{
  "d_model": 224,
  "activation": "swiglu",
  "router_score": "softmax",
  "normalize_top_k": false,
  "routed_scale": 1.0,
  "balance_bias": false,
  "init_std_router": 0.011,
  "lr_router": 0.00086,
  "tie_embeddings": true,
  "optimizer": "adamw",
  "beta2": 0.99
}
Below are experts of layer 9 (counted from 0) of a mixture-of-experts language model. Rows are named router (the router's row for the expert), gate (a neuron's input weights, with its number), up (a neuron's input weights, with its number), down (a neuron's output weights, with its number) and show model dimensions 0-223. Each number is 128 + 32 x the weight over its row's rms, rounded and kept within 0 to 255. Numbers have three digits each.
Before each expert's rows: a language model's description of what the expert responds to; "mostly gets" lists some tokens that are sent to it at least half of the time. This comes from a sample of Wikipedia text that the model never trained on.

# expert 34
It responds to: Year final digits
mostly gets: " 2017", " 2008", " 2007", " 2006", " 2019", " 2020"
router:151150166118093143081108125157143181181141148112095083062141150162139151113181124116100121118162100161108146117114176143161166146175112116150186104128144114162142138089134096084154158118116084160173136128156108123177175090129093151130080155132115096159116139166079148135102082095132148146086178135137136186182143077173124084077089114163147127179155170137119133096086144168157063110078073155142167112144130133119144184144134077125071119080192136079161100166144149150098083132124084111100127174127204169133125103066165162087120172125093207101120110170168121177164162175085068085140099164086159159167147164161117113148161111149134112171089143127162132080127100113131145069137
gate0:108113118110130118162136082172141143146144148119137131140129129109102179095184106179164113105150065128090169128105155116127163144139086095084165096120122175192152109139116134128137085148109106170059103138144146180179097161153152078125163087080114053149138161144177132168067105103125117170098116135139121110144151162132145128116113136179136140063093083121098121156088120196065120121102091124087110057159089138112099158139158050173110117137158156152130120095093157145085112139249111092150144123071161114110119140196123113122160171132090120076137118185142137147113105166104102119136104161122160108082162149137129071145123171154084102090148121152157211115207175134143137117175
up0:102151137099119115089172133092127071156124147094132085138082181159085119100131131096137141075146080128145084099124102161045107111175132183165134121163101112131123169135150156103139103124144160150149092164126090160130053107123119157123139074133108165097111171145146186101137212103154155110083121137144110138110125088167163126138132154142134142168136149155131118119076213152177073116196099096082106122169157164085162112119081118159115099136145189167203134080097084107149124105128134118029124108151110175121141101151181159073156097074143096153072114095146129153164166181115091184149133104078108130101114137137146105112100158145098099137121072154122122184073102187167143157122
down0:114176150059162081099143110110101106052179179126174097101172149115157142195150177147121186158161099172193136166132167101163103083129138139110135160124080148124141143149122169123148098035146164101093094063130178173052104138170132142080140118115184125126125080108110073154122085135100151128172129104151098138117108194060133130140123145080145079130103128061089072155162141123128158159102086158155094141149165099139178155082123127087141152167152143100088132100083071183164116165143150135148161107108131163032145142153124159123118147188147100167134151122090103159104150127117114200132168119112127131143181153099130143141131151124110158116114102143192111156103105120133133152117
gate1:072108087167136138160124137135161076071142084166130176146121139126134144133108049141116165156137153146129075167119155140090106132154115125132066150113132122101150075113110097161115156095109162084155098148171142135143145104134155087139168090090131124128087115059127096107130123099110159144169123138192185133116096121190154086140111092110082154178095140083124115080148079067130141119112161096165127153159137097105207153095114134122148118154164064113141132086182148093164181105114175201192120155126078198152120087135131137116143132145116145155148106088108171102139116128092095127164131092122073041150150189140029121148131106156126117126144140057169129143192099166188144134146
up1:122135154082122149092152118143088113154079144064169127148137171119100109133156149130153146103168142138166151105111134115116112135113165137142146178123148114174158146162108108144161110159140188158093148139069124120117172163096138122141150100086123149135166146160174094164071160168165068138170173129105110127071169137161164111142176126158142168135177135072151072116129193086169093155146121124110124153111063092117052123167071164134107139148153133119084152146057133112098176169180066095127073100184137136116119131109088127138129149170100100139097133158114128120128116082163166063156160167043106144097127096119134088097060158085065125148141110198076119135058108114102204118148
down1:147138146141177124124100109132130172101127169107124093130153145150137136084120118157106092103086124113174127150107151087137111111136130154107160139152099107111095095152131062186084129118160113159127157192137105191119094107172089076115111131102103125122157168116132137132098182148189167188098163135188103185067141062072100112160143139161160062117089132140146134123138209116152078071149097092063071121136135105103149129118106131163044125137124087159155148118145115162138140090084074112126102114161142220085098184117106161100137069086129107068138142135143131105150113156167096107100188111089145144133135162182144137110102147108180138161083116103159140067115073167115095210112
gate2:110165129113110154137120135109181124164203136126136168180077162165073066094132088077129185167170108125154149121132129089207106157121073115128138148120134146174056072063147192111149167149131090157116171116138116103152154113143142218128164162114162163171125142076098186166132105136123063107197126159106106121130104172083151126192118156107140103167153138135151099113135083094150142135127113078089156112136102125064080132152146119120138112117090174155128174154134168160139108121173170091114156136157119083197125146097129173115153164149185144151146096106135072094091085094161159164103154115127115120122135132139108107142182172062090132074125119147072114153118160171167153145157
up2:138106134160158088111149118152077090132085129094123161141100128169162179118137140143130126126103128063151119067157146148177116121096117161115116100156099111081101083150113114120126169138081098141099103115124143183106143125132171132130168112092101140115150069151147098192055141095097122145126126153120177054114066142148135091080131149140129120100120119128135160101135118122163116124178119062174148126092131097142065111143174120091108169156135150149124110149042132093101112071076107194087071096135121154107138128088065156147147149132157145215152138158081073127204174120103130152123128136096132098178163159077100062090091137062139135110181082210110109114115171139131196117173
down2:118149112117174129143132121155104136046113136128178095142108100112113109113151174121139147104172213164107143141131152147171096155099128138124112091125209168163112122114147145082145141108182126110201084076174151164110135140086187133105162163141094163105152135089144148161132103116149157100090114131109137088130156119087171132085131110101100125160158124117170075046122119128146142123136134056110136159109141130066116170121201120125102118116076136124173137115148137128067178061096179098114121133120109131153169120136131223132167098110109122082126097142111100156079121063119100139130195181153191134153128142068102131123144160178106173123142152075169077125053176134136165085069
gate3:122128122172135111114139091151173105129184163159134156117158208129072111129144136159193146048123163136077130189126089167079106122104204159177124101108062157126122110152114158158130095117160136128152195112118130122130109115216141158121164146104073131176098151116126160141114122100159133143184211137101117151134109083134168150151098094124145111106170105116154091113149170100215170136208135115125129145128142070037127128079144179155117151143120120150053130097162165092120151115108137104146107130108096133119168126128114119117111103134133100102088161090083036136164064117080110096123129125101196067123161136159145163147120125165100096116112145114141135149141115176167170159121
up3:125208097191116122111154126135118091127115123148098134094125162101126140184105128115140121101136184151131088177131083188139161142110171153163118081097138127114175161144100105140112110138154147128111124123138209106083104139208147156139151117145066163116108142063122129150104109186153098135114136163176079151119104128124153092170071161109158131127155184112157137130083207094205139141149123098125109132159090083061153116144108143166125102121146109075062136099150131116098114105138131102172097082087149114126186138136130122182125144134092096133041123134119070069189106139087167103230090167164174159159156123080148094146131116167107125107152143091163153112169155145172174157134
down3:088092107171151130112120099122144143113160130120120046124140140113119125106179112140116100102107093191096147130139068116098151077074139125169097136158139096155173114099165144174118163128159153151109158130124180141164162132156125125100113209165112141114114161133125142141088094186079088154094136172125043164147102128139136143144052126179121173189132152167111103108130098144170144150197126140130129116119140159090133141191161164189063119126149108098151127080163127117102111168192113075087112150042191129141080126103167095179166034158141174078079109136160110139113142120115196146146115121174107096110161132145142152146121106150156127078076142103108119152121130151134111215119
gate4:104125104141158097171118128143170109117136142113124134130114139127099165205118080131207178101089114102100134161132081119106119128079139157177125197072145091119156148126148182100147070176164173164126130096201117155113114108110224087156150112161091077114114094114213138188126116172144110101188127064145136125132165089145120128130116148151128150148093195187129151079094156104088152169117120161117099145126176112123144144147146149126093148173165133137133124139089117145120123142173091125096143138126129039096119120166100095168124139166151123211170151177070102116140144091089152130160208169079103152092119151180086053133136114118100161148132128119110129147093117125092147095174
up4:111100135081126114128175088172135079089094119161103110141133127131132167217145087143168155141101141120127196148095126136126159104089125086115130135148119144114097119152120116146097165164180138151112203101148111175087057125187142113120119143137163145135095130109164139138068096119149098106164129132063078121118122138164096161150106119119093090057105189125186099095178126155107188120177080156068133160128142105055109110097160124108120085134087099190115175175124190119170126077176049109140093129149126110170150149140153093119169042118144113140186094152072102171103099171152090128147137197098072093123121110129154148142141176131123154082115087164125159084118140136148141142148
down4:078121158137128050091130101117137144108126079102211093125120108108162113120110102121127118116132157145146134114153033083115056111157155088136162141149101082092169155158140129096095128124115150175127082103141097142144136102171125137125075142095141129098144139116123141042134164140145146181156099121146172128110117105126103169129162101172175173108127204155201115058135192141139159180078104087101102100108100145136139158167149130144116177143110154150129077111150134085133138155125119131098122139122159131110177113115095100196113149099170140126104225102117175177104096128124061133134166057138103100142143101153087151147215108074155142118176139124136157060119188127167087138161
gate5:127092120107112141174114110141153113139139104138120128073160121138094153139082166127201148089108189102104114097173131155115164163124163141162113192113099145149196130123145122131139057078113121119139145174093175187195118169115141188111162100151109133069116130124116135108139144097155095103165122104162163154154130170143156138144138162127056151154111098154062146131069164099129165139123080099126054119099116176161121157117171169069106123105118148149156207088130157160088115135133109128120142124083129118108121129116150114049110124133175114167118142109119130154129115148105072147171124104055182085106100189167082190137165168123116200065153163180178164180101134109083146133074
up5:119149083103154110130167177062165088117115168195112081156075090117176130152199109112060126102131134155083120157130105142150091106115098143138156102127147061182117148091105126104128121156178106117112184132118151107092111127136165139122084127153150105095187135099193140083092137159071143175144124127112230180061146129095118104162149111138075111169181105034119103140118043130078114093118187196132118079141196102149155116094155104143166132104143173103127073129144119136141134099079163167150122156085116091111134128144158188165145104127129097101105159128124089078085131121143103109161103149117129202137170170133161131098127149127152103119125117102120116104151134086104177144144
down5:161130153100137086104079117062104139107075118100116138159156113097171163125128200144118117101089110127090119075083188114147146114196104075154113091147184138120129141107121109136186116186068151118157097050112139058129124127051155080139179060164129176122173123132123103063112092128195107144163128077182148144104126097162147140132089124154144158097133157179131132162060115091109149101160104144115132140127089175128119087091126161135147068088146156127096153088163102123118112152127184079083158151079188136141165097085094124138159107111166136161111105189131070108107138112092137129074154079148157139153132138093136121147151173126107143217092120129113121140175087126144158125106
gate6:075088143079154130144144108106147146173136143118172095130127113172127083201145171118176135108091075154110153255133071112110230137118146118058107120077137126173153160128145092169191128179113173145133129113129127122159087127136092075138198125147093161169119147097130122140136081166081169156146143130092095101096122063177107168140130146170189119128137115108110103144191116141082092094160113150093113137108145101076144142154146132081101105138123083174141146158145152114171112061111171126102136166141110110128113134147159139148086078147103141145139074144079126124093089121134145117056178114108155114124127120107084136057120121177133101125086112106102174142106086077086171136104
up6:134175140124108134185136136131143098113186084109085134140096075086096092047123092144143110203078142131124208106100141092142131124039093111210153108109100123101088115119082120091155131076160082084101152136106184106160160106209155110114122165094129103172115125108168153156094118115082049140147130082132149174155104117075123092118195101107162152087098108152113082104106156125119152061148100087166110160121063127136101116104101139100101136171129061155093139161131116150138166140123131153154148148143107143085150195100133157153162112166159107128150092089102144132120163120145086165103166118108122145118137077080129138149081118111148157139148106157081109072150170137186089177163
down6:116130193117125146132151132117141082159135062106117131153107123078114166130099123096149120135166148080118115157064076104193094184142116073164139128120145071099109107132144128102145083144178086125156101073149091107170139214183117115138149101124108101185116130160140160149081141080160168094180120129146150092156112101124129186160173131098119144087117158096152197088111126121124098114150136114139149098104104112139180136126200146051186070147165113122147131131116137170126118104096153109134113161102141103099165120161130099148102179170118116132146097108079175087144119185134176138144137108081157123125158110147130101075122138081171163158146142103077125132056072104109214174228
gate7:161155156141088149147148093116137129130174134150147153093101158105086139118100109177142116081111201140144132133156097080141118069116055096111123132076140145174176118163131102104161142151157099119141115138139094153157168171105080168127096165076173140116164123090123146105092104097122175087135127125109136097108191134080068189102117137127095108090106153088110107106076129095098101162092114151203144200159076101065134105099136125105111105119193139118174148112120178196123043133137137148031210134114188118163139105128072106135155151166190124143104117136172181123126124126100077172130165099136155103078122167134105136079135117150113161088101128172142119103114095081116124085152
up7:116132139043126171164116091125143155196115120109111167125130167164140147121146118199182136150101120182162085122096151183123108130156114153136128149096102139152115157135151178097139092085158185048122094147071130149130159124098106127146121149144174157142133138181149161214113153101086094134157117091126077161113190090146129103165113125111080156091176175128103070102106163130117106140131162083076106180126159114198187118145167109131118127134135166174149130169131097088083138090151116085159123146173159100097126061104125141113099093101114092128134183167165179159110076105177139115102118174063123128071128118075145185169132183194166137103097178089095124140110156135150143115117
down7:103138138105118127170149189072132136154123159147139101108144106137081133094132120126142095100173074132120081085117112106115118059115179177113109156125137113187079161116144127137101107105104138175096187181048084112133150093126173162157112142161132116172153086150078118165147086139115132105169099140107110137164127109109097161091053147146140112121104157140178132052125117170163175089109161112161126185164167126111186146092149134148107132152100169107089127128112084158141152084152084143132088074117134153062128137109142084135119172078115227146059165146126141100199128141177110153106075093138165156076123127144112213137100107164130120161095122146064123142125081127184188121122
gate8:111088091088135093155107116140159097166144114113112144103161159212071091169077157147158157088096193145141107177139149055124148162145063059117111113161176098112108097135127138147153138041137130116194114084094130137128098147123092112186096151148186115068046091196145123177145135134117122113120126125148125118149125142151104126107118090083144126139073144111119096129137112161119186109147144093110088157104166191194140110135175180144118187093119151114189096115189132168142105148154097110150179174120099085125112106063067110124102091147149120116173099161134157116170168141111231123127118113121120118145135126086054128128114125095157179121088136117143130143142101127128090148136
up8:101198203048081129131163143048181102158114152119124131102127101097105118146164108120177193136120089179152191136102141139032158131078144149138099171100098111111095137156073148151189116153111052143121180116109128153136142097132135100067121083103120207170132126124095149175110097094161166166145086110091148147035149153132162134131166131090108153128142142106068133085136094150105077138102127115139159138152133124078119097110100075085107114135126152132148177101133158158126143102153139097085145155130075106110082093084088099112134152170150139154145157126089100125113116100110142109130127091077156148099124146128088122051159198121119165140116091113159074143177154094151147110098
down8:118161108124111084111120123176106085095091121178089108148081147171148120150109180192191183165100169135122141191117127144124090115136110084121130122139045133097164153130062166116058116145155106134132147146155085162144104158146172101198098083068107066183125056102120156111125136080157098140196182134067130126138111111091170123104115146155157097103112142149089107154166182155151125143081105134125120074167148116095122153070114081146168120144130088181124155141183083133077137176126102101079102095173170170139117148171161133110145083120130155165155108120118118101105094089179121140144093126158095126099158063136120200154110127150145092172170153137142128122147201116131144090116